python train.py --balance_bias=true --norm_eps=1e-06 --lr=0.00488 --beta1=0.95 --dataset="wikipedia_en"
Below are experts of layer 8 (counted from 0) of a mixture-of-experts language model. Rows are named up (a neuron's input weights, with its number), down (a neuron's output weights, with its number) and show model dimensions 0-191. Each number is 500 + 25 x the weight over its row's rms, rounded and kept within 0 to 999. Numbers have three digits each.
Before each expert's rows: a language model's description of what the expert responds to. This comes from a sample of Wikipedia text that the model never trained on.

# expert 59
Description: Digits, spaces and en dashes within numbers, dates and scores in sports tables and results, such as 0–1, April 25, 19–20.
up0:485465489544473480470483529510537501518475521518490493516531523466524511492503550547531443527533530471480533496491463524513488483511489511503514486479550484485479502526506475483465471516517503545505558512509525504524505477484534479472536502518529532493494514533439460490503520534507502467486499504487506481480526499535436500503470476501451521512480469456508490529494525514481536492512520506534489495484486510532516467487488491495468478485518508538484485528516493529488511468486491513495495547471468515519507551526513498475499559509513512498575504497527481470521552526491536528
down0:502511496541504503525458515452480506518527552503492509496493502503517510488532450467518510484454506498527483454502501492523543479493479468491487504521489506475475513450490471512495499556540506503480509498465468511528494493502436531482473503517484524510480533531552510510498470463520489523501487502562488510544535465502530474515534518495491489506480546529485505485499503529493535490549492502481500509539535473460487518485518494558517490535483432477519497497489498478507517528511513486443517532542481484506490504495477551492536452499510487562546498487516494484501495477508467487
up1:478508487501522527523488515488520456499518465470533467519535479476476510536524503476551493524489527516501479495529445508520500494512498496458483527503489547517502503495461477490508511513471536556470442505536472482472508464506483516476521470543467488527499496498518512448479503499484519532494507545503498558544540468485487480455567464478516546538491530509493535520495517494491479570481531502491517534497498496484523498511468494516489508513531513513495491528498549516506466498521494524488492484518509470513537526495560493505493464546498519513496502532510451465497496518494505523
down1:477535538480501494460495462532518551521503495494478490518450474485514463481505496492497514511510481491486506524532549529479511487446548507538518507488527507491481511506481516507488508492486462509462536529532494533515517540554492492523468468504500466490533537474494486551510477470521446484488493493499480465483522520523491471484476495474455471481538528514502465488496471471497474491505475526513465463472500516517507514506505492463491518515458524521532511494473520490455497474491531522492487489445512489467518462479524573476504503460448470511488457465508529494482472523477507525
up2:514518480524497479544495494496476439449510527501507504485491504475533504518534499514484534513491508512506513496480552488526505450489482502493501535499512489455474533510472525530471474523501470553460510465482547493489470495529500510509500514454437471485536437465465471495465491472471550499494519526536508459496527512493500535463493472482510484504534505460486462481542496489486528478502482491462498522509513496517484537498554484462495511487494489539473483515490526514449537539475493485492521490507537516508504467520476528500512511468505496527482496521514462474476561502483477481
down2:477513470534468491524513481532475499503498471498562493527477511509508528542486481450495497511503511528489511490507474527479432507496517482500493469571487504529485500497508499493537498493534519496488513453514506533495471462511478455517490495515477509521514531488467489490506541539474515524497498514502519500490548540474498501516473496518503496507489537522471546524508532520529486500532472524540526458490483482445494484520453531490494508532549525488539493504525468502496553472530518527473519484490477507503443457492510453500518521512500450501476534506547482483478487521492562511
up3:492491495520481489511518501482521503505525529506495454503493507535482486486504534476521498501481498510512471552496503467492529459449541469479496505552499445507487520491530508507500489540448494464496487495482490513518486506470493539520525519469516504500481533497530461500502497546532503533508565494474525497474480473472502471532466523528460493502476467477531530523471492532477510488509485454486501443474491513474467524495495485503540505465476509455478488474499490465519477527508487399428509489505523488486527500516496477472498509530491471496506490517472482535466546499482492476
down3:485479502492512472486485526479543501489495486486484571483507541472531517494495469470467441498486505504510470445476476526500517494562529531543471524481495496494527495505475534533475507472498495526497539479494536505504511510557472519467464503543502492545507494501463499489501495473497514488530468437487508517486490465526523509507562471500507518493502527475511449502527505461532468500509524554511507522494516459510497500487500499521462498495515504514524485509521490496478506500475450535492517485483484490547507480476504540520514483509534538502436527479513551480509493489514442496
up4:527439494527492543525474513528502515478486509460522504536461485546524478458549464470531508497517452514505491477560495461494518529506497468509494524504532468494471484492529513514492500450513485509440549522503473537544526517509497453489505486501510492475527494485521488506519488482486477550522451502519495480507527515536539503528482474528496518545554500503495486515478496481499545472508481539527523471499498504522517520493491457472519509554466511512489459503497512466500514515519545540474466493478527466545497483528497513521514493472554486506495521494493496479508478510499481482
down4:483532483499518523497501509543487489486504472518478499500535499499477516547472522492500473488504524514504512531479536516453516492544491526489492488471451531475551542516496492521534514548488511458538503493448496524508477496504527512478465466495458522508485487493500531494480485520439497495543478542546493502498536506491525545504509530516466508495506510474536533547492537503510520512466477483474465491530524509494457500500520498505452483479479427461515516535524499500496465521476507548469487499468508521489454485445483474521485498502456519480506532521511475507480500453466520488
up5:504488503487506503505478489474529488485505501512524491471469499495490460521504480507513509532549543556534500462472539440491535496511539503493485488530489469469514522552490497515487496491515458483518538506526476509449490549509484483492472510515527491481501500526498489538486504526539521492554515536464516469498502494504489508522481523544484549495515519473499476546509538490517489465488448465520534527493460475519497523501491517489493468520514520465507477529561506527466536484491479488537487499514515519510488453548549521496464507456498507473472462481539518444483476502494490500
down5:530540489439490507490528514479522498514503492478511478516524485488506507503493546478486493526433521528476520480501478504490524498474470483505524514536498489486518503501454465486491511532507505496498482512455471532480537461503456505477461512488488490502514487483517490438459502488447508530552455511501477502468507492511552476467476518473527494511485497485487520509479515497538497543500523536495527493536520480439514491469556481507542516498491533456479472509527492468482506501490535499480521501480521530500447521501505471503540499447469506541480549516480504517540503523479546524
up6:495516523491493504478523516479521525482452525487472508506516515477544484467540492516549460466524469473487487517506498534513517525510484526519510466517511471504514489505530542527503507504502458505507539509474501467456510538501479463509536512505504483490456502538477515496491514470508495498497528492471486534493485525503515459507496492516469497507474509464476480462495490472442492494446512513476471490492509452552515570491445485516478485517511516479519515527506552499499513478483511455561495513522497511535475444477521482513442471556521489502506524440490526517488482492487502532
down6:493515506489481531525465482513541458487532508540468499515534478502485482503511519485515523507487518492485513488488524468495501488547519503488473533521525481553475530437483476505481510477530508488530494497519502545509479477495505420516511493460522487533486472476524519519458472534487554512497504464541499495433483492487491514480501476550447513464533470511487541520528535497479504511508536504497536533496491540472506506479516510532523503496485520467478504519526507522516536478535478515445535499476534467517486530530509518512491549502506496513543519514542506481472496519541513482
up7:479501504511492525467467542473474540495513509453491507535530504525461447501511514533503539446502501476529520528494496501490516519501516490489502514516523544524480516487536537464537532483492531490492504455520566490484490517503483515499506515505493495478518484520524491497485473481454463469473493473473544501493501520517507512473480488523510507541468522510529491508462543493442501479553487493496501531483538506496503559523495489501510505524483441511475497520466514497518503527525515501467447523527503502525503492531521495445528476508456478535496468565523534484473528524474487466
down7:450484506524514422538486498497496503504532472524500469486498514478503530460490510460498475550465469509487524495482492517492527528523513529531475521494465482506520534521490449491484464518495506540510509485475487527501438489489498507501483541515513546506451526535479462504507515511485505535495475478513518505535496527476500507509511519514473470497523454547506453523499514540566491529522487461490508514522490527506507467487465530481489505522501503535498522501498502499515489471494502495524479500456475512499498475500497520503503542501581484545458512497515465542531472505500480566
up8:466527503474536464455453512504500488532520479476484484469456482527516501531472505524491516480513445540471509498515467515475486514549482490524498513465514532458501517463503540480453491443512484517500477498541493565465491481469512486493491527532486519496517560509507509474490471531497499520506479490524506503474503489532475502455490507468530522510511468508520516494485443512487502493488482536502523474506479491522520519482479519497480469491486495433538497503471454515478499477491498485531487537506468532538495511454518494545483483466516482511511521547469545510450486488492476522
down8:475502508513464521474525472527507522484511532501499503506516497475509532521510547459487536534515516502484509527520530526498499522446480459485524559499539505507530499503538513506490521502492515509515465471526502532515502446542493539528482481439504452526493483508458544529503495485492480474444497505452502494514522454514510526518505512506462552530495480505530498491503491501477548522483513473509500502484508506501504513465563476476495494512513504532478502519513511498491484515465538474534477503512466498497521522497487538494512506454532557449511535498477466479505432473523469473
up9:519426473499529505481492484484478462534486475487481536476521465487486482517490465496504564492529488543499483472540469532530453480477475527486448521466478440468538511503480503485505508485535485513517485498487462487538528474523505486488524474514522534478479488506484528482506508491489483520458499510499552502514531502507505443534513503487479499491525532512504497478509508510524487471482500510506485516480542509494529468489481509516463495486550502492471495464495487460514531488489502513471492497520483539482507500501532469500462448508510471494479496527490438472455493443475450546
down9:539495487537496510504512545497506492465468519502561490540525518508541510467494498481486499508529509484480488484496462492489536525486566506524518499533438530501498505546522503476478482525466522522526518513486483494494547508494474518499517461478480517549510544485499510527506487497478504522511463516494495527466473483503488544458535525512506521525508449506496497483505536508516512542492471546488474502493499515445458482503543505493513532515546554483496493506550512505495520553516543516504524483456495424483491543520501507475484503546487507484490486463523507484526493496499470495
up10:497490541449503517482513549542503494533499515486469492552465540510480474457492511458495482489475500522484491477530480432501474492496479464490476493516559559503501529534484472514482546510481518462512493542508546504494480475550524506502542477491488473511501492491479505519473470452508507522531468475464526458497498539445505519506483504529511512489475485487535513489514528458491501521496480495488522512510523464499469503484507500473496529497487540518505485538481485475462535495520485491486479502529516494471499554474523546499531490508488485535513499522533503481430523516522494534
down10:506475479530497456478471522466511509479528470542551484465469529508477518528475496490482517508468526503532498454503528521498538530542498500473508499471513500489476518450477513507492554431512468512519546492519501490532526516498540488477494504529478504475498516512464505509495530500475527469498531520503515514533491494504445496467471490531471529473499464498516489493474445509490511457533462473526498496504476491515521528503520495493487492476466506471511497489499472486523478510481505486461537525436518535515475452580474486494486497483519544466486497489516484548529525487496477490

# expert 13
Description: Linking verbs and descriptive predicates right after an article subject, such as is, was, located, composed, consists, became.
up1:466499484468496519539482466529517492492478481494531538532477488533483534527508480509489503521515520447516458480504498482538499558506501502491461524481505526460506523484513497541566513488530513517498507497512497542510494464485504491466529493512450498549487524482501566492520509481558505530483514519529507496527526470470511491510519483484484467517531472491432491453512490516516517503493529520521477477510508494513472492464508478571514527516525485518499557479523494523516523462491493491532454514490536508493498508518506488463503490529522497534537479492557511505465530523520480465
down1:495537510525462493489471458498522460461490520556455483504522516487484534466493492515479491498517487496473499548514491498509494473469513502485486519540513467517492506465484537520501498528482472497510516465476589423466487518539478493451477509498515491528500490515543499520465496528484473490546504493509475518500476540495501498500493491520496468547463501495509509503520535486523459469472472503553543523526499531513523549473500501511504514525526524488489487496528507553495503490515489475504529503510479527507519550462476530497534515528495496516470482471475446483519465466491519480
up2:542541505525494515486551499505518506487542521527545507466485476518506474496505459517505503498497461519532449501524513523542505500518488492475514459499531522497463508496499495501452528478487479509519506483523481516539508510491516523454499511513487510456508479459510470487536452438480504536494522499508503478435532495517559487502454475505448494491493520481506477504522552515491520511469466458508502508486450501503461502513461507491495440490495494547455483479502544513496516505456505521496503493499493540498502513524519547500495493470501518501486462460549469524493476531502530467
down2:525537517475500542480522503472490498490485537477519496530496499539509463486474466517431501514528514476498531520470514526515503509463485541508499486524474476495486504496470507506529517557542507527504518459517488467478499511544515479511504537515527510515499485560469478502523519492478517458438556470528502541485498482470485466483513495504497457512506462534491493487512523504477460448502484509505483503517513510513521526521541461511503475478512530516483503490471469489471490494515533520495474472559521457516502500522540496471494499481560510472486523519482500511526541442532500539
up3:510487468529482501447491481519482481531524499501516479474504492471504490513519489476496511468518480452438487521489489520483492491500525503524494537503510538492525538490485491503519463487501508539554544432502478512520518491519530504478463539436502451514452493506548491574504480523517458474521492527516523493486505494484537501465497501508525493486493493500475496503475484537528524492521525444476493498517491522468500522547575492518509479495499517467510498505506488548496533473514512509485484506473503496529523485544520465522492465455514529549484489502526515499513528499486544529
down3:525483520497481512484531477497529557503501490501501505519528472487533481518503520560495501455526490499515520540460454517515560477510490498495508503483488522504528519515539505525526523480506477513478485575506497464508511513492499527528534504505511502493533509503500474504519525488496423466508485486470493443511533517536481502547482492539503533493555501515514459494504482501472515493524494521492529522514516482528513538435475528491512488524479512486474507451544513497489503508530493488526493498504523518510521467485482500485456533570499513484525471542525544516504499490453464457
up4:478442565444497520464487497488482480508505562475501502518520483527519474501495505516478519519473473518493509493480533526487479523483489470474501492527508527519524484457538512508521531533469493465464504535493512507483467511497560508479474497569500507474493496490542496523483514501528505493496544521480504522473521550516506516498492501555522528485489488476508508458491485482521547507488512511489501503495505518470550480523516530499509481531485526486551519486511502481506472456552518435506523505495513501488500531496471510502491470506527512558531515454548535507458494523517545509
down4:501492485502507510479488476541513516481500484510512490524506486494503544518491514517515447507476464514507511449496542475531520496522483479515461477473510497519511527474516530531536473482530497468513520524484549514492439492468526489526541486511483483471502501517497538474505531460470466481498511494499524500501516404517465490502539500481538459527511489514491504498535483499514528507517524507515507474480494489506445494499489488514506483448553524467490516470455516504500486517525555521433502532502526532495563508481494493483515512514507490532487513535467454514463484537461490522
up5:503518480503531480501488494509520494524505500497528497496512518524464540529553498479485497561526506486504470472536493524499452488495524491507488449524491479502534498519490507551509488502523468515486506456480504514511509493510478533493480511498520486476520525510478544470450475538466514487482496502523447519486499514465537534517447482485512460504513466509481469489520479509512469517503466482496460561498498495489505540497492508492451500478524502556527464478539500495553463466503486535472437498515466487502514521559518478514517481499477471432492480521492483468519510549518514483
down5:487521504456484467518513497489497512524461505481546476489467525515501509488465549524501493467452467525507531493542524441502490474478515524495481503510477442469506518494503460474515471502523513494497483502532508445464503495486509455519500491457517476509520495527524520473523455469467473469484507504468504501477536499531522510512495522474500536521492509492502495504468519516496505494500470510488505523539434522478544563496514508479528485490488492493462509478521512494490505478455482525480485559503498494489488462454484505527558478484431554509512496481501545523526475465487495504
up6:520483453554477436522512492468516495512511512497508490482471518476497557487500504521504517490495479485487523486478560482503531559500498467501513536498489541510469463501456549453504564491470513520495510466510497518507501470518525505474495502538470495472511504503503537527514560494484499461524485506524524521492476505510478503448494521530532489518532482467508440512498517462538471511523500460457559500506491508522486544496490518517464515498538526516501488486498549481481525501511512526542488527501532512495535520537490486503506511530521477497541489523504508481466550504486510481
down6:526476465513438488494468457475492499505510464493502539497522496516504520465526477453486502509499552477493504448506505529510485516506521472498490485491453503513537493496516520485515549492508518516527494508493507507489547530509487439538461545475494514504513450522474510501477507489475463502482524485471535484540459502516493522463512486517482532487513508447487482511551505439521543543522529553525508494505489491506566488475521505510523503477541513510508498509447527549536502500496460495452535481490463542524534482516506501510505502511477505538481516502523478508508485511512504526
up7:505504479464494480519492489511481501453512490497513513502494510460556450482481529449487554484537517519475524513475494513485489508494525513534494512505517494492492518456500520492533480504498496443513515567510513502506510522491471502494484530517508486512513523503515517414520507451545503500466461494483528491429529479530493478483484484495483507546496538514517488507482517453492475440530510493518513531513505523510443528501501449478494518523495474471498439495485499495511546505533507481450530512477490524490502452494483516495490467480491523500548522535509490502484485469493539487
down7:487499499516451514483525541469502500493485480489514496440506450501509494482466486526535467506518484481464456486482508493552449503503501426508514518527519513449488460499506472517481483498503506469495481453536460523468485514471504527522506500473487486495482486532495457511505536534517488504525515511501514503564511498505523525485507517489526507471536509489467458511486465494499457500483511503490487519510478459505523526479502532463519429517493528504527527531531451494489469525503515458509475528461508524426527493484523511515504496502472506501521503556466524487492521515517525471
up8:509539494518520473487533512504498483459504534520560484541503461509479500528493493496504502474500462574514485511478555480507449517545472508475518488532519522449508476461475503517526517501508486461508482513483499509550506517514536524489527466509474518496508487530543522511499529491471496525489470509465519490560503492510508542528486521534473497486493540483480505492500475466497474533495493488517492507461551504508531542511481463523533444508498491465495521497503470503534519478491480507465490522485493521515517520469501506508521512527505462494478467424542474495503495488468440494
down8:505509478522516522475552501490487475510430505485490520531458503528505495516476500502484524463530506492494506481534535482516493508442494548526475549491474516479494464552488526513469448515507482473484517497484523529494490482500466513530492525470499474496464492494473506486508492516513519486539477503476484505486515480526465490504498461583494460523496500508473471522548459513460485489483513529534520486529522511554489465481520487506537492509468479507496476496519492539491507492491522502488500542493481497529441485488527506453464489536496494524475488529484480512525490552511427511
up9:480567511511557516500477511570532496486516477451521449511483516498539491528493524462489523478479525490511494462466575493528481494479490494502457502522466500472514501514488508495541471482479510475498576519541509486511537482493492497490527497503496479481495475482501446499448493517462495504529506493504555492512490499510487538492496488539510496478515551500477466522510487505491472510484513471499519481530459505509493517498487525506497481513503465487490503508502510500524563490482519500458459495451502536485526470543480480507529510518553492501506462487537466488522464533496512521
down9:501482514485529479503517511487488512515497449484522499527466511526479509491512483492486518463518543532497493557503478459568516484475493518470514466492514521521519507519479489504481462556516509520421508515504465488480474498527489464504485539437537494476501521536476516501512478534504506496522539463519468535508508537526523477523460537491478454547472460502490461528471440465490466501490490508539509504482518480466511480488522505501521490528440523521517487478515503482480514512469487496513532493532533559465476502503482513531522493498488532523533499474480505493509493499529489485
up10:465493494525512493540478559565481531465501495429434495516500566496506480504502505514523516514492472473500518518518475484539509496463508534512522483502495500510505493510435526497506513485475489513495498492465466498526478542538538480521454533513507518489505496450507472505482498466489487484486472484492522460514510505535502474555518478529499515519502488521476522469493465486493480479485524500504455502451553479490539458473535502525533521446515520473525479516479505503510492524487533483489507453551478477483496512488469484502466514519521523503478492477503503499487477541491454490
down10:523517462530487510500530470488473521456520505518483502478486495490531511484506476510457533521485472521521519486449490453459492507490548526488494495480491507500481476483546534533505518511510497496517497488488527485488480492492491508499487503529525503511545543543462499524499526532508473582521534467557504511495503509430556484519501518539444498505483497531513502524472540544453543497473489491488460500503520471490484484486486499492518493522502485529476506511498504501501499518462445507422523515523501460492467511465484476500490483488521524526508494522499507559463480493503493472
up11:471481554483485487485490534531459514495479517487506496513474497507529488446531506496470552538527502539549506515497515536498534486476451515531516487581490486494538482507482519497510485459527526512553523539527509511501535494474508481531478478475484489489442482519490508522526494494510524447485490498491499510497507475495502500505541527502482474446514504485505516515515464494456514554474477526523515453498507489517496490498443508460481513494522549486500508476508505485480489498519501520455515531490502513502484544471528551507508490467491503460559489473470462478490510523499471523
down11:476525508591503496515527480523500516519523500460492462483462548490520461438476474507542459528533475489489473523524528531540506473504511478490496527502496492543510486529514527493514523495506472499506488533496466474501548506494488508502537489503471460495518556440530530517485508522494507442494488468534487502453538515495505491489522534526484491475468449498490545514467502498526509491532469497502519517520474478457478468511457548484488542476556523498490537489484491521527507501493490506501489483482518515482500489544474478478500512498481487546509504491480499509483484532469510506

# expert 24
Description: The space or first digit that begins a year or day number, often after in, from or a month, as in in 1998, March 31, 1978.
up0:443493503537497494513460500507503440446516496464521496506451497514509527553510512490497518529479502454502539445528528507522515462555509493509539530543508518507479522484515460489559483494506481523466494488477490502498484534535483536526520535476515484505492496526496480523488555468489503486493524501474506527486487494479489483508468508452485478504528511485521456514529540498483471493513497511531481518506477502481505495522502524479478477474517567556527516470479511536523482509531483448499511475559482518471541528496474521479530495486516534520520515518511510469469526506473495501
down0:540509491538508535550505493493477533484518474547490504527506520500475479453499537489488501467509527514509527482478477458512527521510476506465491478505529490476502508526516519512468495505502491514552498486475500518496474492511502449487485496511461502487477515500505518490515519464460529510518489517574523489493499497459492558460477521506500470482533503492475505523547475488532484489491538543496572490497540462535457499464485507503494515500490509490485495522516486505517516555505457506510516472542483477426479440515506474479496483540535449460483519489486525487527494494477525482
up1:514559487497487457532504484472503527488512469493535538499488515467523524477500498485491485509521506517519508470474493499524530476505536458518541478475474513508478475465471497528464472479497511514496462537474549478496500498434561498499518532487500487474523502528479513492512497491503509495495485508504490527492536520456480525517489504477535543507492475491438525516496527444478486479523461499522519451523519517466514485521526539544523514541515447493525477524504446476452499488493490463482519446507484504519529498467507472490502497496525502530531511464533525508524504492508435494
down1:518505500478492473487486469525512504497481483520471511482550453525482480482515517519485495500524546541508513464518472484486484500522503453504504496502514460539494512433519492443518527513515466476508466498508512511466509531498498508516483531568494503542478520453531505489519526546513485543498503507485517473490563481494466477496481463499484493476509513482570489513505517510495460500524454491497528472500549485477519445487517497494472491457511494500482493516490481498459485521499544484481473498489457455474513529496473525499481462482523481472495521464496561478534488528524495461
up2:515539514517489535464474532461505473505504476499498461482508517508501511524507503527471484528535531493539435488481488511475479506479507550448462536455519500501540491505508522510481508515503462480518440469495495475528505464541518485480506466479504522447480522503473505450478511520522532507540481519475473489499520475497471500465537476475524485529453500509495517530529494542477489472475487490456457478477473503536505441497514515516481546539488516503456508517497479514535523483481448506515466544461515477474531508509505499528504533495501507464509483474507493461507529492501509491
down2:511509498503513501551517508580497498514512497521480540496495513544456550548485495481488547519437531520495502506507509507476480514473490502506475481490507478550510486485504468506535481559504480533511497465528500499526509497486536475485478520508490497540514456480512492528499502486503508493475475535539496516543531530518490532481508463505518530508524501488531461527458487493537487525502532487536517488525501461482461539488509524538497499462492484527467525467508500468440504479488527498570491484526483488536490513477453521487478513460488519496485474538500480469502482507544470516
up3:534455498471507498503515497506493485503507510486516513522468480516455516495513485537483522494503485503573475500482484554512533523513505500520478483512477484536524494505518528481453537499515493516465507498514499483513483511489431499529496551491523535449449513473560484508498536522521484499505476424506491519486474476496479499463518469528489529520516505463485511509524551552543517525516521510513503510514496453491500483484517478499576502500514487470484479484502510486458503541491526511468493465499481509534534529509511537525482510491479465517528533464473470519474494477484475542
down3:495493484469502470493454448504490526517527511477461490439484500506539538512511474530483477468545505491469460500538503496482514499530456490484501536519463547507515504467512509483528525486501506505499464504500511507510519519511492466515495479472484491524514527510509506515499500537521493482519510513503520495508495452491540464497523452517504476544523471512492476519502496484440506545541502505492500486460578496443501492481475510481512500491467460512478504514558518492496502518543554505522517496502506479464513485521501478549525446515523559521460505467475490551505496464497497482
up4:491489483504447504517474495545520507527524562518527450482506467544493485465493497504520563527488473442522472487536521506508487470492466472472463530510524523509475509538521488494547475481494516491453470504516513465494491511511513508506543488463482510492495498525484499540480515430497501488448480476509508499497480501471528524527488529491489488524500497463498466503511508518474472510472468520486511535458545475495458516532489529506473474491532523512541519476483490516501525497471509507498479482505508464476532490522458532525549494509543497489488510560518493515505497523431498488
down4:492467528521520482488514514518440470484502486516505549494467514481507513503521535504502517456514496500513564482517511506501527468497526524479501500502533469443536546492466526497465542478496504564470505459465510502471516505487480489450480539516502529474500530487512505499505504489518502452479503486500494565500493483496516512492474498490502472486475461435492501561483503534497552510525494498516526506518519533527508498514498477508451512463512533481466489513520510479517498559512493502519536502483529451533483450513508498513510507491477454476508523502470506468462529484544509476
up5:444479553478501492484508493489489486528523445520499502459476493497532512461493498506510526490492487464487540511502468475524490496483442508512487450487494508536546538539559511485491456458505529515488474482530541484463486494511506516500485480495500500498562503540492505456502520502486523483511467529509515525505552532551512500485536483512508472461466470502509458503523503491502532494522523495524530489509516490506501559471482502471511468504524505496532503506529468499447505460498502506573516466487515488479542498491474498516504495511506524523564488514480529498543523489485511531
down5:513515483516458490466500574568496533500457506484522506503534503448527502513506503497501486437497499517507494497512518501511514501473497469507485554447503516528511511517518508554509478451491489513481488498508521468503520462477497534493491498496507482498486531468505503545516484487520493474497534483500457447484522496447492550547514519514522521526529537492486463481508496546520478477489495526515492518471498508510495500501510481498495493537514491519490477496519520466519489520493473507441498465471472499468525490474483499503453459479534436460463545525486476449487548514499494506
up6:485528488505513505487500466510490547500532513474503469506511477493468496553501511502477505513573543468512457513534483539489504516509534498520473521517500496493521527533574498520497461522467501505540509496491516512450483530496493482488530474486496480485474531562513445515515529545455511486468508482484499495469536499476532536471501504526480487492519510522477553522527459462501470488476455449498487503522470484479512490502465463492508512500518493484496516464476477516509443524514489477480529504529514511501512503487465471506507461504497489486441470500509498454500464550507483500
down6:472468504499482486480510470496471553502509465502472484450527439548488544518461505517510532515482540470535495500463515524520502514522497480482514456545510464529512458508516510466475516454533505531528488527497477508532477512482494508515456508503565514471511498471530460510515502480517464514487483533493520484489512481523528519503460510487540499483491486531509480503488497493488534510498472521530552466465492492489472469502546468479486486463509521515489459519510479478492543506532504520491490546500507548503513510494514519481482496533492525498553527492493433545521484455485501487
up7:506485487498502495474492536485530519486528472528467494507490491504472504529491497530453507522476475521477471515521505470493507516525469475493525507521541511509487502512478515466489486537492514475532492465477506491491551512478459503536504486506434511525497511536434472498484502545505475522480488546512513478487494498519516541498496526509527481489488490500518512499458499567524465458469492527462494539533452484504492443479543505537500518475492521454540480518523493517500529523499510526511479500517518550509508475528533488492500486462445480549526502500464446541496523535528503470
down7:488536504456508494516471475486466485512508513443486538550491531464464482512493531497543486482496524457541535556466485507493510538519470536525462500502546506514515502540520494535511494532549527484554495536517528475512507535513497476460437544500497513483499509467497531517509490452508504498494487500478476506492512512519441506531518510488491502454513502505471503532520506475481500533499517477515483495482507507517537509510498521499472496561517481515488506457488453471490490516481495450488535534503500513522528531538461544511495496497507508481517498498517504483495529496516513576
up8:526508513529484485505528567526483560516498517480458474504495504490488498464483514498528505509487515496512487474499534524513499481515513518507490544512517464518479515515525480440496521515522509510453467526493485509519466548521500485529484496489462476524499461530517504477464473458494478508552487498508524531498534494479491521519533541501528500494495509468450468511451483516516484527532506531540521494525492470516442522508488483542498522498524488488495515463515534514511490475536509469444510529518516525490494477431503514507521511520465516515493517456525530513544503575484488531
down8:514471446499478584510469461508509499527499529492519525506485520472494513507512474497491500505471509516502548467494498513506501479481528462510523498488486532449522495529548543537547519479503453523501482520464468516500511497500512503474500490483512477465510495522530495512502518493502506483499513498524476513524470523527510512494465494514460461471477506512519505537510443533480511490533549515455495468476526514538528477487543554458457546476505516485521519518487530506460505473558489493540510491516521460475503471515508489478495513519471535484525514521524472488432513479493524491
up9:486497541478500471508535512539514487477510479508485520486523498557484492456488534504463480460519476476515496493472543457487502518485498498509507463502543517475454517504477488494467522519489489494513484482473512510464489480494468439486473509502499505407477493493481505502500527504537478486499522518510462457531491508493481537533520456451524490479503483479452544513504518503540465482561472482488474509529504517499529483492492545537487522508479542529472476480510448452472508479476546530507482480481514507502499483471514497510511478469497476498486499473457540546530495508496500486
down9:499480519480571485535450515524514460496499493534478548483523503558508539435477507495500505479513519524530482476477506501469458518491491522483521546481446498477453467484495479496501502536484456477484470504506503513464486523530467473501481543498549490498503481474508521540527488521504535527515535520511504496500506525505509536537535460512486501485480502481520460490523485483456482502541505492480487491522547529528540554497482531498531515476528441513481467469503472462470502512511500491506478501497492469490468501460483476458484507493516503492517500491487484467450511511503526483
up10:511542500516484446551502535513479495516499529491523504521487480480503485488542519455502484461491514492469501515519468457480503475549515472506507496562434523486491483525509545465504484484528466536518542509523486518527508546488532516514505552500511510547494521511519478491485486501485510549535523487517504495471467509491530491504479503472487491565507513554517540517450524490515517520519473512487499508480521464503541459538566478482473491507527516485515514489534531528496512513523483480481511519519495487494518493465477490472513466525469538492465496498530484462543487527499489489
down10:555479492519516517511491487501495496463520496469498521489491469509498518522525521489550510459513533490508508453534528499502492491514487540490487512528520513524513520502522485517520564517519524508515537526567505490524514525529508489499495553474544487516488489496512500497501532506561480503538426559499499519525499535520434507473502462539485526498475482531488472556532480505501511503505523511514483513517478491492486521524508519497508540442522458491476489496507446503508459505512497494521525519513513492527499517472490563479509527453491501471480520490465559495506490511477529481